Experts of a small language model: 107M parameters, a softmax router.
Below are experts of layer 2 (counted from 0) of a mixture-of-experts language model. Rows are named router (the router's row for the expert), gate (a neuron's input weights, with its number), up (a neuron's input weights, with its number), down (a neuron's output weights, with its number) and show model dimensions 64-95. Each number is 200 + 40 x the weight over its row's rms, rounded and kept within 0 to 999.
Before each expert's rows: "raises" lists some tokens whose logits its average output raises strongly, later layers aside. This comes from a sample of Wikipedia text that the model never trained on.

# expert 33
raises: "'", " and", ",", " B"
router,201,217,219,168,204,227,217,207,188,158,175,186,181,124,204,215,130,179,221,166,263,216,215,227,212,233,224,199,216,147,270,204
gate0,94,138,142,168,152,194,231,127,233,106,194,218,176,263,232,123,208,193,237,154,241,282,181,166,184,182,173,188,299,259,250,231
up0,106,226,246,331,279,191,138,192,180,183,181,181,200,213,152,183,235,197,183,252,258,195,171,222,139,151,224,281,242,211,210,207
down0,234,134,244,261,162,226,197,167,191,296,253,218,233,206,164,124,166,226,171,182,141,144,188,186,181,253,159,221,246,220,154,228
gate1,168,212,208,184,241,165,169,181,259,176,179,131,218,268,187,208,209,235,276,187,227,183,180,194,206,242,197,167,210,170,170,293
up1,76,180,194,135,157,246,219,202,197,207,283,207,141,208,209,180,188,169,170,198,171,251,268,179,215,168,154,165,210,207,173,281
down1,120,138,181,201,224,172,249,221,168,208,211,197,256,177,197,178,214,215,146,119,236,138,190,181,203,229,159,204,191,252,263,244
gate2,214,151,193,208,185,198,216,219,252,110,164,198,183,147,244,201,136,205,204,135,181,297,156,207,216,158,172,183,267,201,221,216
up2,242,240,200,183,211,176,287,233,251,80,261,126,171,130,217,124,127,141,192,149,213,226,217,238,207,238,149,103,206,169,214,186
down2,231,276,231,175,196,164,180,252,157,218,210,176,135,221,133,149,237,224,250,184,195,222,122,182,205,224,177,177,165,157,150,255
gate3,204,127,177,275,188,173,267,188,187,247,130,195,236,222,210,135,194,243,125,263,222,121,219,155,199,124,132,171,239,269,192,239
up3,174,188,202,207,225,226,203,166,176,153,220,190,135,153,217,225,138,219,250,254,184,219,267,196,199,123,191,241,274,224,216,241
down3,165,111,118,166,199,182,200,180,211,237,208,214,284,152,217,135,214,200,140,234,236,209,181,200,226,190,218,216,225,248,239,216
gate4,109,174,190,213,180,211,201,158,226,217,200,226,212,261,246,163,246,260,145,179,186,190,185,188,215,113,165,198,240,297,191,258
up4,284,206,170,196,144,120,260,173,210,244,163,188,240,227,151,150,247,174,178,181,178,207,116,174,184,223,167,176,171,178,126,213
down4,220,269,221,196,198,169,186,246,187,202,183,130,123,171,171,236,127,172,235,206,172,203,228,213,207,186,205,217,182,160,191,181

# expert 6
raises: ",", "–", "-", "ar", " (", " and"
router,198,234,222,205,239,288,210,241,238,225,150,309,210,168,210,164,155,226,222,110,192,212,178,256,238,232,276,241,146,174,201,125
gate0,195,169,212,149,184,183,187,163,202,195,223,167,140,210,179,211,180,247,250,259,229,191,241,188,110,227,179,211,250,179,222,241
up0,197,228,181,149,245,270,226,168,274,169,176,196,156,223,262,185,140,164,168,212,202,147,218,226,271,126,231,219,196,217,208,165
down0,168,237,165,222,160,162,216,176,196,232,279,201,207,231,190,164,193,205,178,205,183,187,200,251,188,207,142,267,208,230,151,302
gate1,124,144,142,170,218,143,123,140,121,225,279,224,130,299,203,255,173,230,229,159,181,190,165,175,223,218,212,166,233,258,185,218
up1,112,147,239,210,309,157,194,189,242,170,193,158,157,193,215,238,214,190,232,103,212,240,225,212,285,159,195,201,105,219,171,170
down1,179,241,173,230,288,88,150,186,212,196,249,249,197,209,250,187,202,214,199,175,239,211,223,214,226,321,156,236,174,195,166,212
gate2,132,246,271,164,243,142,218,205,231,243,240,202,141,190,164,146,196,164,141,213,239,248,140,213,177,170,207,178,215,295,212,187
up2,162,197,139,184,138,212,211,223,196,190,166,251,244,225,312,160,234,209,190,135,115,254,223,161,165,257,179,233,195,167,227,235
down2,250,204,158,187,223,209,264,172,215,261,216,190,256,166,160,198,203,175,276,197,217,118,239,187,240,260,187,263,168,146,230,261
gate3,146,177,209,196,193,118,221,185,213,148,268,159,198,212,173,196,242,189,160,252,167,221,126,125,214,192,194,232,198,155,177,205
up3,231,157,156,126,217,164,233,181,221,148,167,166,188,244,195,230,157,201,239,146,234,225,159,203,200,161,173,181,150,199,163,191
down3,242,182,172,164,187,163,175,186,242,182,239,265,170,211,222,257,236,277,198,161,199,259,208,173,255,149,178,180,157,187,199,261
gate4,63,218,181,231,247,144,272,178,242,204,161,199,211,245,180,193,211,201,228,241,191,241,208,164,217,142,167,189,294,200,194,219
up4,235,198,174,143,212,206,206,196,159,199,311,202,208,233,226,225,245,208,185,163,238,157,158,226,240,198,198,163,213,202,169,223
down4,210,149,223,187,235,214,208,185,238,159,167,181,285,248,198,260,192,177,180,148,223,205,193,94,216,201,225,196,167,183,153,168

# expert 1
raises: "'", " (", ",", " and", "-", "–"
router,179,159,213,219,189,245,176,206,127,182,189,274,183,114,181,196,165,178,151,230,114,245,143,237,195,177,248,216,196,186,223,131
gate0,203,198,172,198,169,166,136,182,231,164,200,151,200,230,254,142,202,228,196,226,249,200,281,144,216,157,224,112,258,218,202,153
up0,172,201,251,237,241,217,205,228,147,219,198,224,167,133,191,211,160,222,183,161,131,245,219,251,166,256,204,295,170,234,179,182
down0,215,142,158,223,178,161,144,151,214,140,180,174,236,275,257,189,251,144,174,188,265,218,191,132,201,180,194,193,242,210,169,217
gate1,145,154,223,234,217,232,202,206,200,222,211,207,104,134,211,194,174,229,120,176,211,232,219,247,131,212,165,263,184,215,183,183
up1,253,183,220,163,211,130,216,186,200,96,100,174,170,219,260,247,187,219,246,138,177,244,215,224,187,185,179,150,199,231,205,185
down1,207,213,197,203,247,203,163,241,250,227,218,223,171,239,167,178,161,198,206,217,208,210,212,256,161,202,227,241,224,213,254,232
gate2,183,192,161,268,236,158,179,246,192,182,190,237,173,187,205,152,132,191,250,188,137,235,210,202,249,227,130,279,220,236,138,191
up2,169,189,234,178,128,251,118,149,266,220,178,197,277,199,207,210,204,215,216,188,252,192,218,229,166,269,180,252,169,183,140,190
down2,220,187,204,283,212,148,208,150,205,191,151,189,211,239,148,205,281,182,202,179,167,155,178,147,213,192,166,235,217,196,304,228
gate3,167,133,162,318,257,204,197,196,165,190,243,203,192,211,172,179,200,207,221,162,172,180,228,218,180,212,205,242,198,191,231,167
up3,218,252,162,237,150,207,229,211,210,197,108,159,247,201,148,213,185,263,173,203,183,181,194,208,224,212,165,148,153,277,201,238
down3,226,198,239,91,178,235,220,226,214,172,219,213,255,160,226,172,180,98,238,195,242,254,237,200,221,147,230,203,193,236,208,243
gate4,167,195,166,190,243,259,207,150,223,253,313,205,229,192,173,174,204,139,223,209,194,142,182,206,236,184,227,285,220,117,216,255
up4,194,165,252,146,211,146,193,221,195,201,109,175,213,230,220,261,232,156,202,203,194,201,231,184,179,202,161,153,198,247,192,209
down4,222,251,205,269,199,137,181,241,216,135,235,256,190,281,261,173,254,150,240,168,199,126,173,176,158,186,184,208,299,141,230,263

# expert 55
raises: "hip", " of", ",", ";", ":", "."
router,180,170,156,257,155,263,217,208,249,209,186,226,126,173,205,219,164,223,227,192,205,155,125,250,231,161,196,205,207,213,177,243
gate0,186,173,191,214,205,206,148,196,217,187,201,234,161,182,215,183,124,200,192,306,217,211,232,213,200,192,129,287,226,201,175,119
up0,238,242,234,182,189,180,217,228,236,232,195,137,226,250,167,189,255,239,174,144,175,196,186,187,171,186,267,116,189,204,176,279
down0,204,189,174,165,265,175,158,168,230,200,218,167,246,190,175,208,173,192,180,126,80,203,217,255,249,190,192,213,144,224,243,215
gate1,173,186,258,171,180,191,170,247,170,197,254,187,195,219,199,113,158,171,159,228,155,253,241,262,194,273,177,170,175,192,266,173
up1,217,205,179,245,177,270,180,218,240,215,169,251,164,192,208,216,142,195,236,221,237,158,175,258,217,178,182,250,214,235,196,204
down1,181,199,194,140,203,203,237,189,190,186,238,178,220,187,166,154,216,197,171,226,118,249,223,246,213,223,158,150,169,200,220,199
gate2,162,118,168,220,96,203,169,204,185,213,197,164,191,193,132,194,152,209,243,206,252,147,202,236,174,203,182,210,189,157,206,212
up2,118,170,206,185,133,229,202,167,226,159,248,163,186,94,171,205,223,213,174,258,202,191,137,139,236,261,254,190,177,167,234,161
down2,193,219,213,268,216,173,272,220,158,239,198,198,197,261,235,152,193,151,209,176,250,196,225,269,153,147,133,165,189,211,179,272
gate3,137,262,184,207,171,113,127,135,235,168,178,229,166,230,174,217,160,201,238,200,149,231,186,226,272,198,195,228,167,167,205,224
up3,194,183,224,205,216,210,189,264,178,284,248,168,209,182,200,158,282,187,204,212,210,173,191,185,141,258,180,142,200,166,277,232
down3,200,236,207,166,150,151,205,86,216,205,227,175,227,263,216,265,174,179,224,184,179,262,242,171,196,164,218,186,226,230,157,255
gate4,160,242,265,195,237,263,124,244,216,199,210,268,144,231,176,205,155,109,217,200,222,208,240,240,161,237,239,274,175,171,171,184
up4,203,206,186,265,218,237,181,247,242,211,160,312,136,216,235,167,146,168,207,226,273,151,201,218,198,163,187,265,170,215,207,193
down4,213,209,234,199,182,123,227,260,198,183,193,250,221,207,256,242,295,223,213,202,198,228,142,136,239,203,199,225,199,178,193,202

# expert 7
raises: " two", " time", " one"
router,176,164,224,143,193,227,266,229,221,225,289,226,221,269,240,150,223,166,180,148,161,224,191,240,214,221,249,204,122,98,248,188
gate0,168,177,196,212,161,168,203,146,141,258,232,203,167,272,206,179,200,239,170,179,169,92,211,227,241,193,200,192,275,200,268,226
up0,257,142,183,209,207,227,216,282,111,232,199,192,193,222,153,199,283,216,203,162,145,120,186,190,236,265,183,162,190,174,226,216
down0,148,280,197,214,233,207,210,245,178,141,235,185,192,206,227,167,207,220,197,231,270,184,150,154,235,190,184,206,249,206,333,114
gate1,230,171,176,233,246,158,178,198,131,202,208,184,242,245,237,176,218,263,146,157,286,184,229,157,201,201,165,135,152,197,174,155
up1,252,206,190,265,178,187,184,206,173,203,270,211,241,191,184,176,208,228,130,127,199,122,214,190,202,231,176,186,146,231,197,143
down1,195,239,200,145,165,189,187,192,262,231,185,169,257,224,154,136,219,208,221,247,185,178,212,178,242,137,128,213,201,144,146,244
gate2,254,155,243,191,212,176,111,217,248,172,185,257,185,194,231,203,184,199,237,222,264,176,234,179,145,212,165,157,203,253,165,122
up2,218,182,247,200,108,281,158,230,130,201,172,253,191,215,221,105,200,178,244,198,258,252,270,208,178,213,195,257,251,150,183,160
down2,167,191,200,162,213,258,221,199,256,233,328,224,147,206,176,232,233,159,234,182,214,165,193,152,198,166,178,135,248,151,191,206
gate3,228,203,235,235,198,264,203,201,127,251,228,261,195,261,222,250,228,239,262,224,244,229,151,248,227,210,242,264,187,206,216,175
up3,216,215,178,179,161,244,213,183,181,170,253,94,205,186,177,243,227,215,223,144,210,220,214,288,168,195,175,104,226,150,154,225
down3,194,172,241,179,200,227,247,142,230,224,319,253,232,184,186,189,221,205,147,185,219,170,188,182,178,175,176,173,175,258,230,216
gate4,248,172,297,223,224,147,206,285,247,222,185,186,226,218,224,199,198,161,230,151,241,143,203,185,187,224,163,173,163,238,223,208
up4,226,260,131,236,161,225,266,108,193,162,264,191,137,258,217,193,238,202,217,215,228,212,242,157,276,164,208,264,258,191,201,295
down4,188,195,213,302,243,206,250,178,175,176,165,179,210,156,295,259,153,248,297,197,233,144,192,149,194,213,164,210,239,244,267,240

# expert 3
raises: ",", " (", "\n", " and", "-", "/"
router,183,186,146,197,203,236,180,214,157,183,226,228,193,211,150,218,220,174,170,178,196,261,213,269,158,197,249,222,169,185,185,134
gate0,205,176,151,225,176,174,163,194,215,275,232,238,207,276,188,198,137,238,189,174,213,180,182,183,194,144,165,227,289,250,149,180
up0,183,209,260,180,179,208,188,113,216,217,167,178,237,167,195,189,318,187,160,210,215,256,179,204,151,280,221,198,124,223,270,241
down0,143,165,308,135,196,196,216,223,205,192,203,232,202,222,182,258,257,249,244,171,188,259,174,198,199,162,138,213,221,246,145,180
gate1,149,219,228,197,213,217,214,200,189,194,198,246,190,278,269,155,172,223,213,180,175,124,186,124,171,175,150,133,192,181,205,211
up1,274,219,191,213,156,254,218,189,226,209,252,229,108,141,156,167,211,222,138,160,178,215,180,238,221,207,196,170,143,114,185,186
down1,254,226,139,163,158,193,279,129,151,196,174,189,212,254,155,184,184,241,143,152,190,130,223,238,232,165,255,199,170,205,179,137
gate2,228,296,231,139,212,235,163,263,196,138,226,111,226,250,218,187,186,156,191,224,207,244,186,186,226,260,176,204,273,187,208,209
up2,223,201,206,236,145,257,225,251,227,118,235,205,236,235,171,187,149,92,160,202,199,245,172,252,210,224,185,173,202,163,230,231
down2,213,185,206,191,262,194,204,155,208,211,168,153,142,205,182,197,224,196,222,185,267,168,264,243,214,221,269,201,228,234,157,207
gate3,170,282,203,160,195,197,197,215,169,155,221,229,222,165,222,156,184,199,157,160,210,215,137,192,303,120,165,248,182,178,204,179
up3,251,183,194,230,195,188,191,223,123,153,172,228,232,166,214,184,163,227,160,209,203,215,180,257,174,192,190,195,191,235,177,218
down3,196,214,186,217,230,226,193,202,207,200,217,203,198,270,238,261,231,206,206,207,237,161,194,209,206,213,205,185,150,211,142,187
gate4,272,182,184,203,225,162,226,163,148,217,86,263,245,210,182,176,171,211,184,186,190,144,131,191,204,206,216,174,237,205,229,196
up4,182,125,221,106,239,197,224,129,234,162,272,174,188,206,179,260,245,210,182,203,217,284,239,230,179,197,178,165,216,259,196,244
down4,258,183,212,106,202,216,254,178,265,223,226,249,208,250,176,233,203,255,189,138,198,192,184,190,244,212,217,200,212,192,201,257

# expert 40
raises: "\n", " The", " Both", " In", " It", " However"
router,195,190,165,209,206,206,162,293,221,185,202,165,301,233,254,203,213,160,193,253,249,223,183,226,226,166,198,173,238,157,214,221
gate0,202,203,225,144,191,129,182,163,197,148,186,171,100,178,155,226,211,190,199,165,142,258,241,174,269,257,250,240,154,198,176,121
up0,220,206,193,193,211,131,171,242,168,219,156,189,144,174,169,170,225,322,147,185,188,147,204,157,228,199,273,201,138,189,236,206
down0,152,167,182,176,206,192,169,156,202,188,154,184,137,185,202,208,150,258,117,238,248,254,227,203,243,260,292,170,170,170,193,179
gate1,220,179,118,200,203,201,156,220,223,156,123,150,224,179,242,231,213,215,169,184,146,208,196,264,265,199,220,193,221,134,195,134
up1,246,224,148,252,201,237,224,253,162,202,183,170,224,242,210,237,197,215,117,205,171,219,156,233,203,180,255,241,222,116,131,187
down1,238,215,213,261,215,221,165,194,166,213,253,184,153,230,187,193,193,170,154,128,259,220,187,198,155,193,231,154,193,235,245,177
gate2,177,235,224,237,225,183,193,268,175,180,138,237,176,183,165,158,177,167,209,189,254,202,202,306,221,291,127,248,190,170,198,257
up2,290,183,107,200,273,150,205,234,172,190,196,209,174,109,174,203,150,217,275,235,220,178,186,217,211,188,244,186,227,170,206,211
down2,288,259,193,157,224,226,172,217,238,220,170,232,152,184,163,203,222,197,243,178,212,248,197,298,236,248,290,251,214,126,230,133
gate3,166,197,237,189,231,196,189,214,197,225,149,215,185,198,198,254,184,221,134,154,210,278,238,279,237,201,283,224,185,195,173,144
up3,258,158,152,208,183,125,147,199,260,181,119,270,215,112,204,224,243,225,302,172,191,110,198,227,241,190,191,208,185,123,202,221
down3,287,192,207,204,167,174,253,289,228,219,159,197,172,219,235,236,211,250,304,173,223,168,117,184,136,130,185,210,199,120,136,210
gate4,227,157,208,268,168,236,280,188,227,306,179,226,214,236,186,177,190,231,204,194,252,222,159,185,235,216,184,235,189,229,250,240
up4,160,202,238,171,209,206,122,173,262,202,234,239,172,190,169,204,150,123,276,190,225,207,226,202,161,186,211,192,207,272,262,186
down4,211,204,264,182,210,217,242,223,207,197,201,192,198,134,231,189,206,166,256,169,191,196,144,254,170,266,189,195,129,204,213,199

# expert 72
raises: ",", " in", " to", " at", "-", " of"
router,201,240,213,139,190,235,230,220,210,217,178,205,258,204,276,199,133,196,228,253,214,182,281,269,155,276,181,246,215,195,200,186
gate0,216,251,220,234,184,176,267,222,129,283,185,157,202,242,197,231,112,175,214,201,208,215,279,227,184,194,156,211,182,160,153,250
up0,203,220,238,178,155,201,193,184,169,212,171,135,266,226,174,225,127,183,170,240,149,174,188,282,231,180,166,243,110,156,226,227
down0,200,214,200,131,178,247,213,242,209,289,179,194,225,196,230,223,207,229,162,216,242,163,103,211,178,133,156,94,297,205,209,180
gate1,157,156,188,211,260,214,203,228,219,139,245,175,306,268,236,250,198,197,188,253,219,198,258,155,162,162,181,195,188,183,200,230
up1,256,217,172,155,118,205,172,165,223,264,144,168,178,146,161,133,267,190,220,150,158,196,165,164,270,233,269,152,219,232,179,264
down1,215,209,254,203,167,137,212,104,182,215,202,167,133,154,182,154,230,200,206,195,228,214,170,206,259,236,235,139,195,220,204,249
gate2,199,267,233,254,225,152,240,254,238,260,193,203,225,178,227,190,146,199,136,149,225,142,285,216,215,215,238,262,234,177,208,146
up2,131,165,238,218,200,204,211,193,206,225,247,198,149,110,212,265,209,153,246,204,211,172,231,104,200,173,235,198,131,195,181,139
down2,180,138,230,218,238,171,207,137,229,213,172,185,199,135,163,241,230,193,130,290,162,213,249,215,197,258,330,245,196,182,226,237
gate3,221,206,250,97,212,268,224,222,162,197,241,288,225,207,236,208,202,230,203,157,181,191,209,211,181,247,181,249,153,236,200,191
up3,173,252,261,106,153,203,211,225,229,177,240,258,172,245,177,192,227,128,218,198,148,172,268,243,181,195,196,311,158,203,249,204
down3,225,159,197,317,187,174,193,263,168,212,167,181,162,190,162,195,193,151,236,183,182,138,185,190,218,148,184,215,261,248,239,258
gate4,215,128,244,203,132,164,206,165,206,221,141,163,216,69,166,264,131,199,178,243,242,243,222,279,235,181,260,207,132,200,105,177
up4,182,181,208,151,152,188,224,197,241,231,209,232,185,157,165,209,103,206,199,211,262,203,202,205,256,230,220,210,142,137,216,179
down4,217,161,250,257,190,216,158,269,210,187,199,207,233,147,231,184,156,185,174,232,121,202,235,195,166,288,288,200,166,163,114,172

# expert 58
raises: " ", ",", "-"
router,213,154,240,233,220,192,241,226,203,186,149,195,202,155,175,163,192,135,222,223,202,185,171,204,211,241,236,204,195,200,227,203
gate0,240,191,184,215,140,192,205,221,171,165,191,267,173,212,186,218,207,180,133,174,161,312,269,240,228,201,183,280,153,116,225,160
up0,274,223,204,202,196,243,163,240,194,149,152,249,173,194,182,219,216,183,154,136,170,301,242,186,260,145,216,234,170,94,198,144
down0,193,181,193,142,207,256,201,282,173,181,229,261,233,198,279,206,228,157,187,167,155,257,286,252,216,186,247,211,195,170,278,144
gate1,184,202,220,243,194,237,222,177,159,141,233,251,133,155,182,178,235,209,176,131,181,150,242,294,194,158,170,155,212,188,210,171
up1,225,240,208,175,221,270,259,131,146,216,232,196,216,289,227,246,189,203,164,298,152,250,241,228,256,195,203,133,247,218,236,187
down1,219,159,238,183,170,156,222,195,260,210,252,236,214,175,213,242,163,207,223,250,228,149,219,155,225,162,245,215,165,176,220,152
gate2,216,147,169,124,256,235,146,266,188,220,162,154,155,190,191,212,206,191,181,146,176,247,199,172,191,244,158,235,178,234,199,199
up2,229,215,116,236,184,217,159,188,215,182,217,226,161,191,172,220,182,245,193,179,225,198,225,209,159,237,169,196,201,138,210,179
down2,197,154,169,124,200,209,183,161,223,248,217,150,177,125,194,227,227,166,210,212,226,242,238,183,165,226,183,148,188,188,150,206
gate3,226,265,104,146,273,298,147,171,189,203,261,181,220,256,174,198,193,185,229,207,132,210,195,148,213,256,245,223,118,246,215,266
up3,248,229,123,165,292,290,160,157,251,233,202,205,249,233,187,184,143,181,153,156,193,234,234,160,174,258,229,164,128,221,217,262
down3,233,212,161,180,259,212,211,246,181,208,153,226,236,229,202,179,233,229,216,222,248,206,158,222,239,224,207,205,210,235,192,252
gate4,140,150,219,185,264,140,213,129,202,186,250,147,180,204,248,180,144,255,208,186,202,155,199,150,221,221,199,104,184,145,223,258
up4,156,180,209,210,235,156,161,149,196,187,242,170,161,210,238,184,138,210,192,143,215,185,210,182,252,249,198,132,182,136,241,265
down4,216,183,248,146,191,187,202,204,209,269,215,204,204,170,193,174,197,167,177,203,142,155,225,184,204,284,198,163,169,164,191,249

# expert 50
raises: " the", " a", " their", " his", " ", " top"
router,195,249,199,222,222,207,141,171,213,244,155,236,218,227,140,211,198,222,214,229,210,207,185,242,136,181,191,156,208,122,213,190
gate0,176,194,283,194,158,294,203,170,223,235,244,196,213,216,155,143,220,211,103,218,163,136,196,193,197,175,221,229,115,184,216,151
up0,240,201,205,240,173,220,177,195,154,213,239,275,237,229,253,202,170,179,233,185,97,219,233,188,243,187,197,279,168,170,176,184
down0,181,172,208,211,208,227,145,208,181,249,205,181,166,203,204,224,207,265,284,219,174,259,198,213,222,188,212,205,154,194,191,198
gate1,185,197,204,144,166,213,199,219,189,221,143,192,230,230,218,211,216,193,242,172,224,196,122,162,125,173,263,207,219,205,249,197
up1,234,219,188,212,226,269,171,134,258,218,154,182,199,146,168,239,247,225,199,235,234,180,191,150,189,207,146,149,259,171,210,179
down1,252,172,224,200,176,155,260,152,256,201,186,188,205,178,207,172,187,128,160,197,197,187,181,201,258,206,149,170,158,189,206,289
gate2,235,166,209,185,185,159,211,197,198,174,254,208,231,272,303,191,189,194,142,155,187,136,197,173,205,227,119,308,147,240,185,202
up2,240,214,183,155,206,235,229,182,212,257,218,235,243,198,133,303,196,215,214,213,254,194,131,170,221,225,263,168,216,189,181,211
down2,238,210,249,166,236,214,264,248,177,222,250,236,215,198,171,174,215,226,168,182,211,233,136,197,220,195,203,283,207,191,252,243
gate3,112,215,290,177,240,249,221,250,153,222,239,250,163,270,213,187,199,277,194,206,155,197,222,217,203,205,157,188,179,216,226,196
up3,187,157,206,150,184,238,163,180,204,164,92,154,212,274,174,265,184,169,180,263,237,222,229,189,224,225,177,155,225,167,235,172
down3,217,172,204,181,192,248,171,185,229,189,183,207,178,161,227,195,208,96,187,230,169,245,235,88,198,180,171,182,178,155,196,197
gate4,253,186,221,195,204,174,248,195,211,208,189,177,178,213,231,150,220,207,228,213,171,170,230,253,207,230,217,219,163,234,171,208
up4,173,238,234,165,181,226,212,187,161,204,209,268,205,194,209,229,225,248,283,158,207,196,197,242,262,239,248,134,207,171,169,144
down4,295,228,138,240,141,170,183,190,197,263,269,222,300,313,167,213,216,224,160,194,227,152,216,226,203,127,224,134,260,146,214,122

# expert 14
raises: "1", "2", "5", "6", "7", "SS"
router,179,189,182,204,146,181,237,230,241,182,193,222,170,254,242,237,209,103,174,224,194,163,164,201,220,173,172,176,208,198,163,217
gate0,231,227,223,226,213,205,177,283,248,214,174,227,205,243,215,185,189,200,290,184,185,177,212,169,182,228,246,191,116,286,174,228
up0,212,212,164,246,203,214,213,275,231,213,237,217,228,237,215,165,206,203,246,174,192,175,178,192,212,266,187,209,134,260,218,183
down0,243,329,223,218,253,140,186,168,195,245,201,168,240,249,188,164,206,178,226,248,173,217,227,244,238,214,215,210,281,152,288,199
gate1,222,260,144,116,211,181,217,205,243,231,255,228,176,187,158,325,214,214,220,218,236,247,157,193,234,353,187,133,167,235,138,233
up1,229,152,244,226,151,260,222,216,225,174,204,234,197,199,111,211,117,220,176,190,149,227,231,226,117,127,134,319,208,222,222,183
down1,196,207,181,173,129,178,244,208,149,173,201,207,131,222,148,216,158,246,177,236,210,247,198,204,190,197,178,215,218,140,233,233
gate2,278,161,275,225,230,198,203,192,208,192,179,207,208,245,227,194,226,260,199,194,109,248,214,205,187,211,280,239,145,258,211,233
up2,210,199,175,227,251,141,170,228,224,206,140,203,241,200,185,224,188,218,184,176,251,272,95,241,244,262,230,142,178,139,197,225
down2,182,236,265,178,178,135,209,182,177,200,138,155,150,168,217,160,228,221,140,229,151,119,204,305,214,242,222,221,270,125,186,131
gate3,82,205,174,196,194,110,236,204,182,169,144,209,260,154,227,200,216,302,200,221,188,248,247,199,187,274,273,164,170,254,248,280
up3,178,187,161,192,196,214,213,197,129,139,210,138,175,135,259,230,187,197,174,215,208,238,190,238,225,210,170,158,219,146,244,197
down3,258,223,199,162,208,232,211,181,204,213,195,186,166,214,177,214,253,216,164,216,209,187,241,219,182,192,232,239,144,198,178,179
gate4,92,132,192,191,213,136,228,165,151,248,240,195,186,201,164,188,171,237,187,239,313,214,157,226,211,286,216,120,178,240,241,193
up4,115,190,200,162,194,182,241,159,188,202,186,179,123,250,176,126,242,168,146,261,238,213,151,235,188,283,156,137,230,222,232,182
down4,218,182,187,191,250,277,150,220,228,215,147,239,166,287,222,232,152,158,177,241,242,230,164,207,143,220,160,236,237,301,247,244

# expert 49
raises: "\n", " |", " Then", " Following", " (", " However"
router,186,151,201,188,165,170,152,206,195,194,209,183,181,156,190,204,257,161,206,159,238,137,147,177,170,160,237,219,240,272,208,190
gate0,242,157,222,280,220,176,278,208,205,195,253,147,272,236,222,199,194,241,157,218,224,226,217,206,184,195,182,190,196,195,176,280
up0,268,182,156,210,180,168,202,191,197,230,225,229,170,193,167,198,116,226,253,190,219,243,245,228,224,234,166,234,219,123,185,228
down0,183,187,278,214,216,144,163,188,192,238,174,223,170,189,275,159,192,173,150,255,247,215,222,248,154,173,168,220,158,223,196,204
gate1,206,139,163,206,181,208,227,217,159,127,200,193,234,239,240,149,175,160,233,156,185,177,215,202,162,194,157,185,205,234,187,251
up1,164,149,178,224,211,237,222,225,192,157,236,155,222,211,256,167,136,231,189,140,168,197,182,185,159,165,149,206,186,266,202,224
down1,222,205,193,262,179,242,243,179,217,224,179,120,228,226,177,208,215,188,155,255,155,191,222,186,221,166,242,166,223,240,200,219
gate2,212,119,202,159,173,219,189,175,231,232,272,267,208,108,187,235,186,144,315,200,223,186,163,190,226,178,158,217,202,230,257,163
up2,138,197,268,206,167,244,247,196,182,217,264,218,205,235,255,263,188,190,221,214,229,185,221,205,205,152,171,168,239,211,135,192
down2,194,147,154,170,212,147,203,215,190,164,130,202,175,256,178,184,244,171,100,249,152,144,156,210,209,223,183,234,229,173,198,157
gate3,166,144,226,212,173,232,118,191,209,201,162,243,223,153,218,168,194,218,197,187,158,208,204,149,267,253,225,265,195,179,229,132
up3,220,174,229,292,187,241,176,224,206,129,154,189,200,156,218,196,148,201,258,199,189,188,184,186,196,209,237,253,216,226,243,164
down3,192,188,193,223,230,229,211,178,194,141,198,192,227,179,224,227,212,252,218,180,195,263,216,209,175,253,195,139,203,162,272,161
gate4,173,144,289,192,211,125,229,191,179,118,233,164,224,277,208,189,214,219,193,194,189,240,228,178,239,240,207,196,208,215,211,175
up4,284,183,182,292,169,189,273,296,153,182,219,229,226,209,213,213,136,201,173,174,156,189,219,245,199,218,205,201,194,112,110,200
down4,214,198,215,219,208,201,223,259,200,152,206,202,249,212,291,232,271,170,170,164,162,221,218,235,160,229,197,193,157,165,144,224